config = dict(
    n_layer=10,
    d_model=512,
    n_experts=16,
    experts_per_token=1,
    d_expert=480,
    d_shared_expert=0,
    activation='drelu',
    moe_layers=[3, 4, 5, 6, 7, 8, 9],
    router_score='sigmoid',
    normalize_top_k=False,
    routed_scale=1.0,
    balance_loss=0.00119,
    balance_bias=True,
    scale_expert_input=True,
    init_std_router=0.0165,
    lr_router=0.000611,
    vocab_size=4002,
    norm='rmsnorm',
    norm_eps=1e-06,
    tie_embeddings=True,
    optimizer='adam_variant',
    lr=0.000546,
    beta1=0.9,
    beta2=0.98,
    batch_tokens=[32768, 65536, 98304],
    seq_len=1024,
    train_tokens=402700000,
    steps=6912,
    dataset='wikipedia_en',
)
Below are experts of layer 7 (counted from 0) of a mixture-of-experts language model. Rows are named router (the router's row for the expert), down (a neuron's output weights, with its number) and show model dimensions 320-383. Each number is 500 + 50 x the weight over its row's rms, rounded and kept within 0 to 999. Numbers have three digits each.
Before each expert's rows: a language model's description of what the expert responds to. This comes from a sample of Wikipedia text that the model never trained on.

# expert 5
Description: Noun-final word pieces. Word-final pieces that complete nouns and adjectives before of, and, in, such as -ation, -ment, -urity, and words like music, political, military.
router:566454498567548472405507503514574332415547498480502514433573448478447576514452526537457595474485486548576483560409539485524513476542467408497520439555486513486452490460521505587495504446579512
down0:497462373477512498487368512470512401499416491522498513536598368442492466479490454556493482503483456550515595518496267442525527403472468496684581520462514495491539505500606503487422506516526462
down1:502389483563455597510497512501539457502458514507413407538568459378536572500501433513567478504463488433502459433444442521516503440583618596477501509486453424529512511544430532601513468520470541
down2:532458525594492464482518435504512486526559468533521534422501620538542509511501484390470502518527518455412493442590468628472553449497531612390525501440466502546462450446468510508464499496407428
down3:486564525457496560474474526497587414552492486562607482561487431423442495499494492452519591500395523457507563316465432466548416512549504432523468429529546501505550539445531467516461518517546494
down4:496508382480462589456502513526479509452482560529526525464395502505484598383504485568466429500412548531580490443500413465480504507486581571505465537509520434499567581529489464503482473603530445
down5:536524510433497489529473519504497492466509490540487471556614451523543507479505521507458599443450455535561498498499229456380451510592549476497513597427478527524591512394497485510478560495486503
down6:485485487557477473540597482526570483498509613441417517489549445502485497534515496560462487458649475583505506523514488534493615470501397590510478480514496535529560495461381501528567404522513517
down7:469449569494571489508531493432482452541498444524510424466508508463467445473519516489500558467557493480472513488464345595460514400583466480497500516481491495492522537503459525466578477438490543
down8:451526506494562434578519496522578491560519496494589528479494516495461503525505544514451554522438611493404534520526311474495471483511535453531406413541457537507494570454497406450480405434477457
down9:431515558485499505503532529429451565563479498482487516555483492437514523491492534500436504518456494515566482506510491582558563373602416519517407425423571578527522476585494450459412560478495511
down10:558493404455567412491527474569578554465528425514505512416567508483493461526600452496438420540454447491449619475497244561494547559510601503553425487510451436515560501488473422529554505527482459
down11:506476551548489470553506496513358494622528566511541518506470533509483508517471391599456494512505480485511462521523466526517487548540488498586483417507487497511426488500512489500461512529468448
down12:515542495529555478463541490504410520510525457449418643510502513487494519507501526509616546491503481492488512441551495547526421353499385606497479446374439491534529544574443496513522504501530554
down13:463466514534467515471483454560546538478544546561528517489485567510524485529509493512513489505571491460529516395471461489487570443511499607517540523458569467442519481476575447401507521441472485
down14:522586522530506455454561470500492516508529477566549517448590391572540525614507552478512494502558517455427515513521504498553488397497583495543577513488603547591473457479516628544502495465562516
down15:487477385446495507520525539499490540514499525464527494527546483516543505478576627546395485541491424514476495580501321513518547452541460512450563512481468424613542512512526529519555513515440532
down16:392504542509589610516527524521414499478552508537462506489521440497367469494507490515460514468476604482489573478471420511522497535540464482505528493584521493519468482609445512505459523593504505
down17:533450491510495530496499379507599526498491542456471520524515525480467468502476469456436482388497497428522438514550314388498554430505486512410507482456519576460562440496498587478502517445451515
down18:491508530521505552515494518515560505474563462496504493489391539476439500525485529512519475499538543571492434487522501501572523527517512500514465570504439535449441458560487457517508508486580607
down19:482564505538515574542462500527499490508549421510515595456533462507534488518542547504427507519530496508475459523498306555472395439498493547366484441502416516503523451477482483502491492305388460
down20:456471428462440500516504614538508508415491451426455492479516503493529500471482568478492503512425528436492594499583392496473507522524588507507469481456489501518488467584494503519484546510418568
down21:516626566545526447563517514527529504529534437451523501581500483527478475440468508548612504524556516530516527482506397498429490648474506535538369489469482408459511481484494500520499480632394506
down22:486589657433540488499423506443562502507537539569466463581556473516598495552517531491551485515497454556492559443505482610523460563541357498487498465462446530436517491522378560448506500440552458
down23:546572532501491512403504507491463500434480537579453454574548586545546490501492452506518550542475480587470449523531417529485497451556474504462614445371461497496499452456514463418535438515501552
down24:491450499544496486492576408554534521408546507573488502404566476577455478536486504476484506599551466466532543465546390409498603614416405533528467574481450569388464460494543492522452616484563555
down25:495395467496538563611519585501589489485507613409428530495527511537540511455519454470444505425485424513514496556471350503431570460432416433489487572451528550537560449526518503470548511490503484
down26:519420581501527485535523629461477486537541518502487505498511348501481521555491481490306455456500497478455537577504290545489493524477408557651578526514432319472472464510516487533420472516452460
down27:544457491486488528544512502398409455470529443364483513557554542511500489500541476593517495539409456458548485509511501500503489465417492488460516443435482489504435417555571371492464596485500467
down28:658501521360516550561546539463534449523465474482515496489493530510510586477551483502511481503538513443547525492503500524470513452428635450556530460549528514538493535398487510477500506489379559
down29:508506721592544589528556471476515506506519544506545433462482477564500562460466502464468463588559500526534453559425441494509631497479543579541527502495526646487466414496530532505529503497527471
down30:515570523514471493436499427496505390510500447500448528505486557502492544490517508502496496452589517533493461499462373496546624487583490576582502520505443449495536508556501500508498509514439512
down31:485587513492497492524380506510487514552586430413455486481527574509524457549437617566530459458448524514504498454446389551506461492479489546463522493371553553449563551495504461519438503453496453
down32:525515551504550575417428332505514534507514448460494509446492580478502475402520475470546540535497562492547410507449422578457515556600398493527517496525460487450581548457513513492538613499473497
down33:491460529572536515502429492423512553511500502559476556506458568476468547416509514478397526432498581521581483496484418526502497579522499641442513618573500487447451600521518409519469492481441461
down34:524422535516472468501482476507546466482568469484442466495541517539470517496567535508541446459401517486445417491490409504483479556510437716450505458469502518477490462495510551495372436469426488
down35:508543571498540553545544500437558445535527427428518510505512510489441484458493406575453543453377483438500500590512416573561464553545459518605519514428449478500446521538452481451463508522438369
down36:474479516430457474491514503528506464629488586500503549535501487515549556467540483430408396424462549523481515501548358649462533550503513547511494376588487503533495402503553492435504581357486506
down37:460491487489592532495500476481508503528471595494585529523502502499431464521498618422421501460488442508561585567525379501494488569413469442504535364518464582469521512522430496534534455497481496
down38:550539486474520526390492511428487520409437495523539508479486594525484499359567514496535453522589497460495506449506482490523495599536529588538608518594452511531515568472499574521500480484519608
down39:500461522462483493490426455514499551513513461500484475533570416487424506511497513490440568505511510466530484448461414523459568529519489480583528563454498518418436500594409423495565542457402500
down40:465494491368518525554444494475562550574414491502381428378488493502449528495488487537494355434587534433499465487625421536466566491500603473501508565471456479506579535479491490610475503532505591
down41:495374508516467494600499598538493507461583466421517513527468497568513509495473477476555462541497421507556513551491559371451500469532533495547425507444483430538523454499525462381453497481483554
down42:629526475426531536600428581582515512572611484545631499492582545539497523468513547474502499468507544499489462532521441457502441440389564481502499416548491525551476524460508509528508369597553482
down43:520383411500589406528587405522499415408457549499499537463489480476455554505480528487380392511530517459500426482458291490498486495463471513496474511490516589552518477548446504464501403516470573
down44:473498572484511459394501551407476549424497463502465494643408529517511409543514509577553389520556415573481588517510439525479472518541482579514490506491387635533502438564512491446420500437548424
down45:543457375499476471549598440502510458489466503544488519461485448432438560444452497496422550472515527512517483502502289463509493531624486531527502529501503524436538481508436553448499449482490489
down46:408513498472517408485491447526463481494548511485453475487599543502427429497519546443475479548609454500589509503454309593482495476490462525516628502482480509499494426526418562602598426497533469
down47:492553415524468532487473455496535513484528544482529449497560498604443514589480444657467496439541553507518538557497393551628542531501494540419426566523413556498498491444421485434518482547520516
down48:581468424366504487481575480448433494524481411498507454506537478541502503500559647508600548519537434513462497501537521453557582503496474505599510480410553520513519500484531484447570482400524486
down49:495505473466461520485486610528482558494517547473517505463440563455509447425483454507518535432522514466460439566499429496490454393516499441491416477451538364560622475515503531484472484487543435
down50:434435542506440496519522509521487500516488508458470520460523516452501519403464448448459561494504544525530529464391336463501506531461492468498583570574552518426523456524505443478589569534500450
down51:677449515602502445454591646503485470439432492525497446502388513525487537505508547437518523557473510528586538495498372564525593464498526551541501552511482490511515400397408542447489486554474501
down52:558465491499483461538478521521500577543521606492340513376478423376522485434506542506461500523665560445430491548504463406497545399428542536479463483437537467548597486519540562502498591493475467
down53:569571514486512456423487424494484554499505444593470500501481535507462502510539593520480584501604474469577539574580468531569573497582433538544439495480550473487461522456596500435451399516483586
down54:455439572502504509550477525414554493420558494517474540454588560497547619472506493534478550446581516494541523462496383506401524428425531479500601530491539530499548520446490473623487500498523503
down55:518564569453541549507505437485552508499507495435431443551473461486393414449527512529485528555396501496532512485530598502513597504535481508495587455412532466497489533519475457589506544403498632
down56:580504449561527486497568494549503481449621391524537445545527534575477513609472546468511510499464468530460482497604464450538403546474493518526491498482462545588527437549497480505511412456521425
down57:553530566485519466512471427533517554514472497531531493537510498541569536507467414506471514509543514536587458558533426493494447524487461506555540452472418528485540519474457504475439571495554444
down58:346515531527500574539500392446525442493518476485489514511598500458497500502486508424535357450555468563499473390549464512510468509421531546472548523460559509510464520537509554507519437569485480
down59:569397550507441508426469515458483465380487521502514471570502515510460460575495530535440535472478488421462457507489415474510532506499462533513474551518482450462528531535505510509495455493616514
down60:513483348431480518546508477525492569470495485524474478541474480385503481500534481539586534562464531501415451506538274503513464506497539447472436532492462568522547445417495549505494487536465455
down61:442506495500525438500499482503499551489456437458545508483540532505514620500548461516504668509448479316502459458465427586529413512475489525485474515482534460486570538541386556503478535562437524
down62:411453474479518501524451508588538540506462547436553535506533442486446451558537567560359516501467532502488499565450299571514491487470639498527457439567451512449633528521414446528624502484503507
down63:523615607454552509514452526469573507470502521463486471512463478513549503500437456518458498507517516467644545588526375530409474557458483414421456492486546547466535519429479489479505543471519556
down64:536445501451474501538500471479494498534551475501512429494415443559491442521486463426481580490606478565568443505465404471567530442567449506533581505481488512507537444462446504440559519509403427
down65:473546490474483530497538536499514511444474465526512555395530546519436504503564485544486453479456511515480539516498621576558495471430447487504509516486520422469496504519520493502482511418569487
down66:421543572522552525418501454486505512408504500508440525546525522459604490476482561525368513637487542492601498587472351505425575534499503569518503508484543556473495522546595518510601544501500558
down67:465500494528510484537407473549478499474466401466526574456467486500490526581484477458495509526501455410540434480510497493523491460548355476479464489486493446535516608564530514471472603558500499
down68:522556567480452633503594437499368502495470527464535474547509547537513496564538397585522473517412475573495543540590271526426519509489564455463550493482446495510527566465499429472490500493505512
down69:510567529574492517413464541584438520567552520507456501466470425533606465526414482522517545472497607531504438447507533484545498548472527575485517524502465468538543488498472497551533523405501446
down70:535503457381476498520436532425524460551532498431537473514418501491470425532480398485611406469535482484499593465467483483572491564546482462490489477447473462500455512462493557499505452579456456
down71:480460470390503494489450434434484670476484506428503481507526494524516461531512542583467494497493475316498500547562389514582465559561542383548518457414490443592590585460455461498492574461500458
down72:433514471483497406481502480496452506589567506510558480456548530665486639550463519496505436526494394503482592473551439396556407515546523491542475502497567419533486510481491510560489558560505509
down73:495473527509531553405430477580436445367505490556505380514575483434477596524602481550511515498499446393484378477501478559529532541500510524505530543450480546578503489458454497474506526487494504
down74:603527554479437483478505601518435584529519493546519543485418573494445502477496525439549450507512542415496461508581232545506476425424501510451467507535493484497472486534493466542442540490496507
down75:491484534547522443554523409591398489476462520525561551554541535396408493420488577551511470494499509516465457451503277459481472417429463431520352511601504445505514463629467495494545479500521602
down76:492486472540491501509516482579449520443510519487511564530600499520618466548451493547503463557483479559474531520504407487387514594491410485526445426496580590508534425546534451511503512500567495
down77:402528495408503525546630421499519548517419459588447476495580517426494558425518465571583528564462514491421439358519379462486458603501571516583530493546485540542535552406503458452558541651411492
down78:485500486555577498418400509525461510494445542456537584625384463495524499420472480486487426405428538530475444542501302528555561492493426484547502511472450407510547532524499531484439538484502553
down79:496489461537512460508470568474477496515519533503490480485421636591499446520471491464534561502558445457499506440529480547509507505498565537541462446597467527436435509433505478486547512449453516
down80:424522454512480499551500535499517497395516492451503499461456426497427519563383535421431499502527508581560535506547454429418424518453532487567399494510382487457513533435471510503443522411434509
down81:523464556576526476547624422405568462482526514507496481496563558448519517516442315525378499563596506530502499477493282503485494489507529496540550515574546494437542410491605521485462439543433545
down82:517508514474524480501489431453537479384498584484525543544492563528455433536505532496493487493469464506430512510513478527514514541491493518487515537446504544487477484525570451454542560501499538
down83:399493511496485493475495466514456480493510528454492481568598489522454496446506553443494537550410480571547528504501448492507486473490429505501538452542340590450481475618618475459460546459478569
down84:652509457538557496613502476484456482479459548505430474553612454470480440534481456569480521433498511537419452423508346484507476441486430462549475512503352549396509455508396499489590498563529501
down85:535455463488508486510499600519444521447473464529466497371490585638521567501489471567417484425492467486459486502426458491497482491503507473485456500485498463472542538561374451436553548548514538
down86:510530485511444511494502642625501517471587408587372461405474530514494475467524399502551499530466519507484500506503440499474629493476526422475437514555505359482386530377459513514502477491429571
down87:435572477428441513537444513433479675488473536470472527558483501603467491488446487489597500517447532542531458469499396499450499600546582486478531508522460598533610533536436503532525514570445434
down88:495471595498535501496433707506514453499604490459474492560498514517499496503585510430444496552514471583541434490455297474512489359431521422396608514509501498539460469432518526491472521526512613
down89:510497382405489499548484397460441518598424640510470559501502509410450448507619503464480493502507496501491494490473522454499444456455504472592549505463471468541523577411540517458516461495481416
down90:568498441504558525497490473418448384528584479449521421492442475338362516507501498484492483543544500457489398495458401501490484504579500433441406444506458490447501494549551524559575506508419565
down91:427456509529513490510442507464508558587362484485599530431522487454436567539501572496417473431523533532483510418468390422584518589503462523576532581523549459513550522408420534559568536553535535
down92:526452391546405530562560495503485518510469518488532520415526559446550458461484490488487476548490547473425527505573392556511477582437533590415414513495500522478445513490562495504510441511486487
down93:347552462475479506416364507480464410437467505538525479599436467359589492504466585504518510462477596535505557519349398507553363504525498519485532375434483522563537486538576528480443465524571487
down94:488508480520483494496613507516530532528539522535576543479474491485378497578509492502497503484490492491508492515487509387425508494428593498506511506564534521505494499462476515364487449483476475
down95:404589616515501484539490438408500578504468514533526495455512443490469500502420393450429538479490527483537527423543314513501469549513459422496452544552553476493508540369517523499490525609520509
down96:531506506443477554500510519385482521428484493476515507490501469556546537497450571471515523488502523486494492507507457473437457496463539479515456444586535518478520456504500498503531512424415541
down97:500560487516555436504523469525447500472460483480527447549527469575409538459578474475543491547450396504522511541546183464409541508545477461484486443502452421514489454520566498548506466530499554
down98:497455443500495545553471527447498459552427476491483496484494493584389445647558539536497469551515534509574505407443517512548540463493475435533503550500516477522590649433563501490537539518504475
down99:488540442561507500519486474514508437503450455561535468448492475486590488577500500480456476506524623546499529438575407510485539522512544553615472582506518558421522492495501483510606479497455476
down100:518439402572619506487547564496430502513580530519417546529658451467550487491511486515449460497448491350460432467470256448430501417458508509372521468422488517491456477514480484499518423467447529
down101:542668470516476501524482467530393502495581499523506454563546453504487456498510499511544497521547498503493477482529380483492624519457518599496412492500572500493539508512495498512571547492502550
down102:451506461505510517550484493452423499478507443617514476571483504489507589519445465388496579603501482567558605473509442517497559499525546458415428548424530570497498407499419514475518499580488500
down103:543493557515415507521554512446547410434508554506474414459622472563507545532499515504361560486381429499430486518546366574508564501539529623500543507434466502433625486463492487495640472516473508
down104:472509529515549452505498532470454488583447495488507515478541414401475507526493494552456391551537503510405487467521416640493525483528400496449506526475537494491442410499580535595516520491501507
down105:617590483512545438440517563531454596489455430513493422489502634678574520540516494488388417587516528576500494452424330562450503511541557588496474588497511448497432488434491527431500452593525507
down106:393543511509507561552476481416590495579513531482424500480475492588534438445465565552415560609530470501511472533410466466594554504491449495477328536488477590482486503675543535409476606475489420
down107:424525525484540460496459382521500495564513452409501508505463485517564490490522508628572515442494486472487492569501428524493488545498395495439561416420513497522599485503547445431458541456463504
down108:504517485484468521550556518494479452481457515500431508495479527402504437477428537713561522493448440503554473451398386489483442487430518449498543480497490469429470504500480542493563484475473505
down109:550501507579527381511452550617445563482496464474510462492523516663460548567487509529475450515520609466441465533543341512514499495574543506420555560481498433510483510405509583526491420536527511
down110:623517503498494406540507443450475434459336434557513552419431541491517521562573453562424515478493503535499536542542299545511477484526514453524479532514494447543507482526500483405527383565456499
down111:567445464494437505691531647469528480558470504497495602505494429572489559568641590521410390473501440530492397576450468664520515487483622554488489492526498393515530530494495482469533497494442529
down112:555467379489548581479451485430493473487446516539469535525554393428493504519429495605455512522478424520498611482513422474508491398575450448507575488454450541456525651489528502487494487504516607
down113:405497496365430633540405553500461591553446514543448527502407465524465477571543500577443462465516548529502526470494512561597420548411491451522564471492462565463503515528500488449485491505564484
down114:505494588499518523579539537422468517507433503460497481491399537506502547415499393524454454531389397492565508482467213504428403432444517528431510503489550588498516554430498580449553479548565513
down115:540573503473464479527441608643508558457617515510451409519472522550477505496474584508523474505487504654474491408687315531494503497523480469464537508377493490522500475487546416397520430505545569
down116:502498591548514462497595494500462514511470571438491524497412482469577507544475498501571561460427513562493496608426523518525454476529499445519495592465392577435612527469549451482499428541510574
down117:589477458500547435493467512535456505446533520400433462607657507464506476499520502485462495541421491445508448611375339498533482481515424507492489488420491518508525497518487499536585460579454486
down118:507506503495516476476483589494416504479521409529445450511314493480577512479540520472497498480437531507537500557487435434503528511570484583513515540399544375548454518489495563501549459452502455
down119:480481428463453609523518456485519482553418598509489605563589485429441455506517485483502617485440470404432488532467313461460541496567547523488497447494518492464552566486536481491595516514427575
down120:534537492438480498478471460436543421563528482550481460480545434560431586504554502519504477481532480380525577604510370567474629521542454545537496527506487498481627476482498531504500519518478489
down121:524472497499554334640497496506529518459548659479440429509569498426451405500485523534490490516490459504491433486492281457417543539537531648525499517582469564545519369449501554537504461499475498
down122:467532578488465509508414371538418544504508517533584501557494502451508516435500473512485492510527503422523475592569363496485514546524516448504597416480541496565534609447418524506390522497380477
down123:499550486513491545504475505441487488503578482331381364512544463499522533486487578496438395503506423496513530497413293464568488464555492542530482489510453531596476396599526465500550476509512477
down124:477618508465582433488545448501524507442440469494596591449476553534476479467523501477509554438510452518491545500466439498514546439566411482531496499471489442552486532494507512538535620496499615
down125:522484458549505455516453531498541513508469489504491486500509513496499544491437500524488496472534577366454449499495299562482472615523506496484593539426508450520520486513508497543495451546556533
down126:497480456491485599539541449547507484513465509496496573453724488580454453541462501516508388486433438430493542470537264359499480495472541428442525502445472576510469522509548531350515506504495585
down127:498525529573664489538509512513492499630459431542507426486582531545460442538412573499505597380388495473473524386471263534541492497487507456584470506517527518472466569523358522450529501528546484
down128:479485455506444543567439516456527467524538478449450508592549504500500487394542656523488519511487402500499465535497453519518520537506467507461531437450382548521503485629574491504476549474468419
down129:474448502600548509470509466507519507542504531491445528367500516611551523495486492513477451547557492451532520442504370590497502474521506471528493490476525599481464433520462436490524426516480454
down130:414434545440495427517588543454506517496547484505456478433492501498493501499452617553456375534505596499540537550511347495472441512461558517396527600402481485505504463486575508523500464497483516
down131:533552613416532522577558490472447562380536486481540392525472504498637573526472566563485502518429508518550550486563455471523511520433624459495495448610504489494513430505514416455453506569522451
down132:412441384528556499423526487454381479483484513535455434505619413534486540498539546464380415533501492375519497509555262563470506491517503559457426576389473507475499503481497459530428498457491490
down133:532548466460519445494426562483486492396437464571469615488471478433536483487415475573567525450523508571451474503449378413556459482582336487520636521491466468432470469567455490388623572529500502
down134:423481501522517483394507503350529474529594391488403566537563483494389524466478442518486463405501511495545448560492454478485495433509520467515450465503502517449516522508637516318532548516515505
down135:442474504616578496508561493521461240525548344453538512552615503510509602499393463469501551551502542408497493579498407616425535492502402567504499537472552503453529489484402515543576466494493490
down136:501465510562419445477492486494467522414504477496566486461451477524404608489583591529444461497456569582503442490592481478461504507614428509557481405519477460450447448547495470550553561504454485
down137:579492481502571498486466510483449529502468475569479579518508569555441506462511510497419502519454502424340470407486383572512471603483595513440481481487506479485466471471534475477486433501467532
down138:362544558543533508513543423545458503526554482487493522486546471490442509503510488463502565457561570490483419670504270513508503493526485407495649568530481544523488508551496497431491419555496502
down139:489501507500488470607458485459494514528479561481380479615528550436460465390499509541530496467484389541425436436493462467494441672488503480486503438505492475499578558632487445527472499554535510
down140:457575477464438569529414487527436641491492421483479503532506497432449472603494461544544498499512402450516503515503360474494530465516498476488489402504434488516535515502422498467505536478489438
down141:532543581477502544526513534524505496495472438447483570484457509501499508501504428492471528494483555580395448470521512469567457466455456505588529511577418557486446564572463515389510524529499497
down142:529467580541580485456322475493574476491510505463549541562513493419511526636509471448490557533518584542515590492439468513508521501551553540468485508434476543502500428498530503501463502426399508
down143:559351486522387544517508530490483486504489417558541477500517493460486603477501573454494529423483564566550453471494390578563443492425523564542498475480508518545439497496484553480450519474498433
down144:579420567553503498512497426554590516504489515555514489516588557477475452471567557575520477485390451595448471468446355535488532502431479496418512422333481466512483426532569384588545529491450503
down145:418523435477489482420443477514488490553492458450553501565507547396489523472584511534618473487529519501582494392430272509483555508557546603521532524446515373479457522435476470545517531505474504
down146:474461574539515506500522430469509466458513451509585503583560513481525516506463465549529508535509498539492524480468437506476450516456497443529469550545512504505459597484501468485469538521504549
down147:530402583492396436469519500459489510433506466490485549428559579524519569522473499531638517520522506412453510490613386379504566498489488466510690493462517497505496449488557498394461527546501507
down148:554556546496500528514500479504499538521488514482489496473491521500602517616449476470566451552548494407562593475465581461522490411501482495485533504513540439477526512456706577483535548506480427
down149:509454501545465442489504565536520508484377501532521496520472472444433510456480542497374486511556500497413434511496334470498531531474494437453524442503522574416486471523542557521487579443487456
down150:506475479489497511531454458412568479560484477426500451455546524439443528418503363492509484481512511520373490569485310375576493407522538470527542508442466488494506550503421519477494492482529511
down151:529587472512570399556560502492358507482466564545495386473417511494479510531535513519497463494508466500503506546469453592472495501479492507503477528433482536497494560496510524497504429490484509
down152:381419475549436557500499550546569505507488507544471547457522447430542524492517481521648497582485527431515508429542543456502498496475502492601536549458510460499440582492544553540568526502440372
down153:504523521530526475470543475548457516443492418482649509499448538515522521599490446468507384514503477548445505504516468466497469609473502579482413555571519508425509475498450513469514470548522500
down154:321484491558596498479496512477554423446485443479511399501497592485605541485530541513413431455523513509507534549507209432459502523605423588537494450450539399500541505496501515503487486488521473
down155:429466465486522492499445453534485534473528475590546481515501461506423560576472492490552504480419595441502488522449513388452442516495557524505488508498473439498464536658563486515658387406456481
down156:472493487456477493504492551487487592447524516519499445513563660569393504514525446495411526522445463495498565504499236464466627491585497541544484500503520473362510461484461536480459534461535447
down157:592524531590499510509501462463476462509510450503602502574607507469465500526510509494552582636486525445455505425445479474464574512518467545508501483524521502461518401488480474565536456538523577
down158:510473532512480451580494500593449509522614514479486512455442594498492519490503510528585472525469445596436369534534468465474452496466539445538571428519395479496494415543534540372492472523427476
down159:505459561521613501498493597634317411466552440571660599506561499622430583535468473464465523518541450594486553620423393571496500450609452585461464507529526406453351442499563457490502497536438509
down160:505397489595449343480580545468467458536527545513378550459517519570482533574500508497426430486564517505565497515497415575519541522400545492536498498467496529396477500527477506490489522536501610
down161:515629390537573473478445460513616486406537518497545468396522498613552599486507497533529595441524502508550574590579515536483602501518513580509370505474487472503508450488460513487569506530459451
down162:509641530464470477548539481420450483525418421502499614550540500444433506504494463570429481496476533420492510452470470497505602609507431502576468501477479483555511515559531540467560515519538556
down163:413500567453498513501500657475504440419501462505499510559425505622403513504527498595535390580536505518497584589542497485527506520492433453493485504481499495544534590441546496393424508513567484
down164:497504482490521471427543486467469456459525495521497530494536425486532546496563413522616482490471528428487444500420476502484479481425503475452493396400478532523615602520477379449505515509479454
down165:428442453508503536494521483467493436482549446367468563572608490496370536570423504494514536514439533507607492531478430439591493505476495428485500492489399536508500489491437504522535544571456455
down166:398519510580504466521504516572477497485581462527497518462521563606618531502564500442496499465572494405500459492501234609466456500392501501409550576500564473515498513461471491493457485524535508
down167:485506504569412486549484539431501520487665581508474536483495471514502554373531524477499460467350511524496520534487541436502510492556453573442491513470423385487498482425500502503553497587495478
down168:491493501539485477471467488449590513573499494538577454344522508444535519542479449480496528483585537502503542480464500499592496449591486442527545502480521540592531471501470597501461453482503482
down169:459484521487520457517527482440499484513467569526493517550502501511513404533459487498571478434494510457555486605398456402547524442543558487483547398510480358506501456499445506399514466449517506
down170:470548510537440531474488470416489424545487509499499692509525489529460530504425556470511528433517461457473559462520445579553535470546501523494425461521497465452497466428531496525546514503412431
down171:498459517395445492452456400421504514546447565510503565480494585629491554516480496486417610517494510430484471509495374419568626436517436590545556466453538505502484551538364528451491516469492476
down172:530501500476492514527489386501520530476504497498517476507438508487456424506505511515504560537492523416491489531529412463485493439470565515508528379541495564524493489434428513422418561477533487
down173:484469489479501559483576541510430464475509522474471411565506564421511491464490402521475500439496457492505501492438414502492443387472520478518502434458449507566541460504457493409509507414507500
down174:578537489436451498547509445534495492551592459481458531439503518431416535405446500496526433537474482580519491489517455491456457418431525513502502506544456493567540495529492512471547429491515435
down175:519506573503539498501431496478486492464488492527503317531412550463627466505601521494514476513482507588519510496579482509501487483487468572523485415560389384609473556449411613545514510548655537
down176:381497463508502530421502481564456454583489499498503508585590490516489456598459484474343501501476524505493506513499292362493504420504416413521568521533510498459490529518467499437468568521541488
down177:322437533508539580511526444662501495525490402484494455451601411543446564492477507493522496473449571508452553432449387484510478511462583489501475494553491595471373500535530534440541519512465550
down178:379521480501515480538556504493480498469517580571510504491477450551514483561514513550460530473493512533517485525512418504415487500508504546532527516555497460499559470447496577525446431635532490
down179:363534456492673530442445513597489543497475446495502382458555478526520557524398604510590485538474523498535456520541408500524431442512539525460495437478505449519588491486490436526438491380482512
down180:530423475505523485441535516531451479474583494529469476499498511581576573553424489518487517523465481551506461551489304510484488497565442474481548620436499472452586451450478511499434462467467501
down181:497629485486552496487523441595508529520548505538491464464632493554548521509502558491448472498518474504436524457501310430471445503463507532478465493492425530483519500351550518488502482547522521
down182:563535477527441449546529492501455471453478518557483520423483506502500501397505505540536588479510516539444418346556503490467528539513514557543500596510517539482468469474536539547551451500503413
down183:593536521493423509514501567546512483498537495496423510509497492609549480447556514370482507485548542586498517525517444503501536546461547471502386490427440617557609488506472486487482512453565398
down184:427492481546523508484601570479508503561447515504412469562418489448522525450489530431494449498548515477581551594505291544447504646499472513511557501537517509492463470375528521456497604509524572
down185:466406490422517486427509511551513533437502474430560473618473479483516439490493529572569536451446369465485529572477298562507525500497563423529383407464423424551519541546443515468532533482459516
down186:542502502507407492511475601463441502556422490510434485636502535539498629500506408492473462547475469516489492514507316466435514436550548500529411443524493445499429507491575462528548531466527487
down187:462546533483521493540593410561515509407579473560479530514567506553432493531532507502449493547496522557460538452387373500459581533506481507435437523471586504550479496379542519507571516509412495
down188:572517456496527384488463585549541445544546481480518444474579548570576506501496461471521410530511493469482545448459333343494502474490505574520422504469482486472385509432505482469496491501598501
down189:547537521491570425551502457502517592520517463539483523598496503486517676554470490442486492457535547447479475523563479474428500491433625509459498468566506459585463495564493497528549364572527521
down190:523509506539552525494507498498559440486529593477472596456501530504486486441430555467541543549492492631500473531511339462504642579690461521488501538499496494504539536505499474507556468510510429
down191:438480458570466485503508441456485516501445505463482520496516548497499529507508482495488530503478488490503471457506470609576578489448385499513409547518526529487534485509517481488501540518520589
down192:466431581453471536415549501461472464530470640484481429524521417419488495445479425474469548491487447476488507525461510385500477461497535499545497516544496486527534481555586499454522498509504462
down193:477579552395596562554476501396410462490368500578517504588477507517492472588570478498516505539619504552564434493486625451576633468449456552469437485554469397500494534407454377557551557559544501
down194:507527518479501489531564526567565540462467486514662566528561447525472496499513513403455547448414520568623577441457522526573569561436439466507489540566512460487575530399482532411489496526551514
down195:498497532536524591535449549495504532498442423475451540543500590594374509529522537520438501513490484493502431572458440577553529521502535501556406475513490494552429494575443483446496500485535523
down196:524507498484423594642618488478497523583499481466484475636522518514411402499446456513552501503578489527469480514535499402540502526568492488426487518446525512481554475501494506469497449508469481
down197:586459495481469493480459424430439512451464537585467511568516597433501673461490503543418500521390486385533542485517295561497437504579597507505500559456526388499490472500491488467512392510599488
down198:551595517484564522420536444419506522452496479369516340485502441498528535533531478476572495506442526336534492459536471437506512578505487559549450581431558497511544558511498481478495587501489517
down199:558498502464459502588448502501492508498539442522544590502601390520494544552514563548496502369456427525549528454572469539485449450493483452440533530529492500498587466488506468457515499544476511
down200:558466556507559475528423548551501527504488500478479479448597447468441503561468610388393522455492566486448467585558377449476491534531491656480390526454419488498493474468452479524516505427516413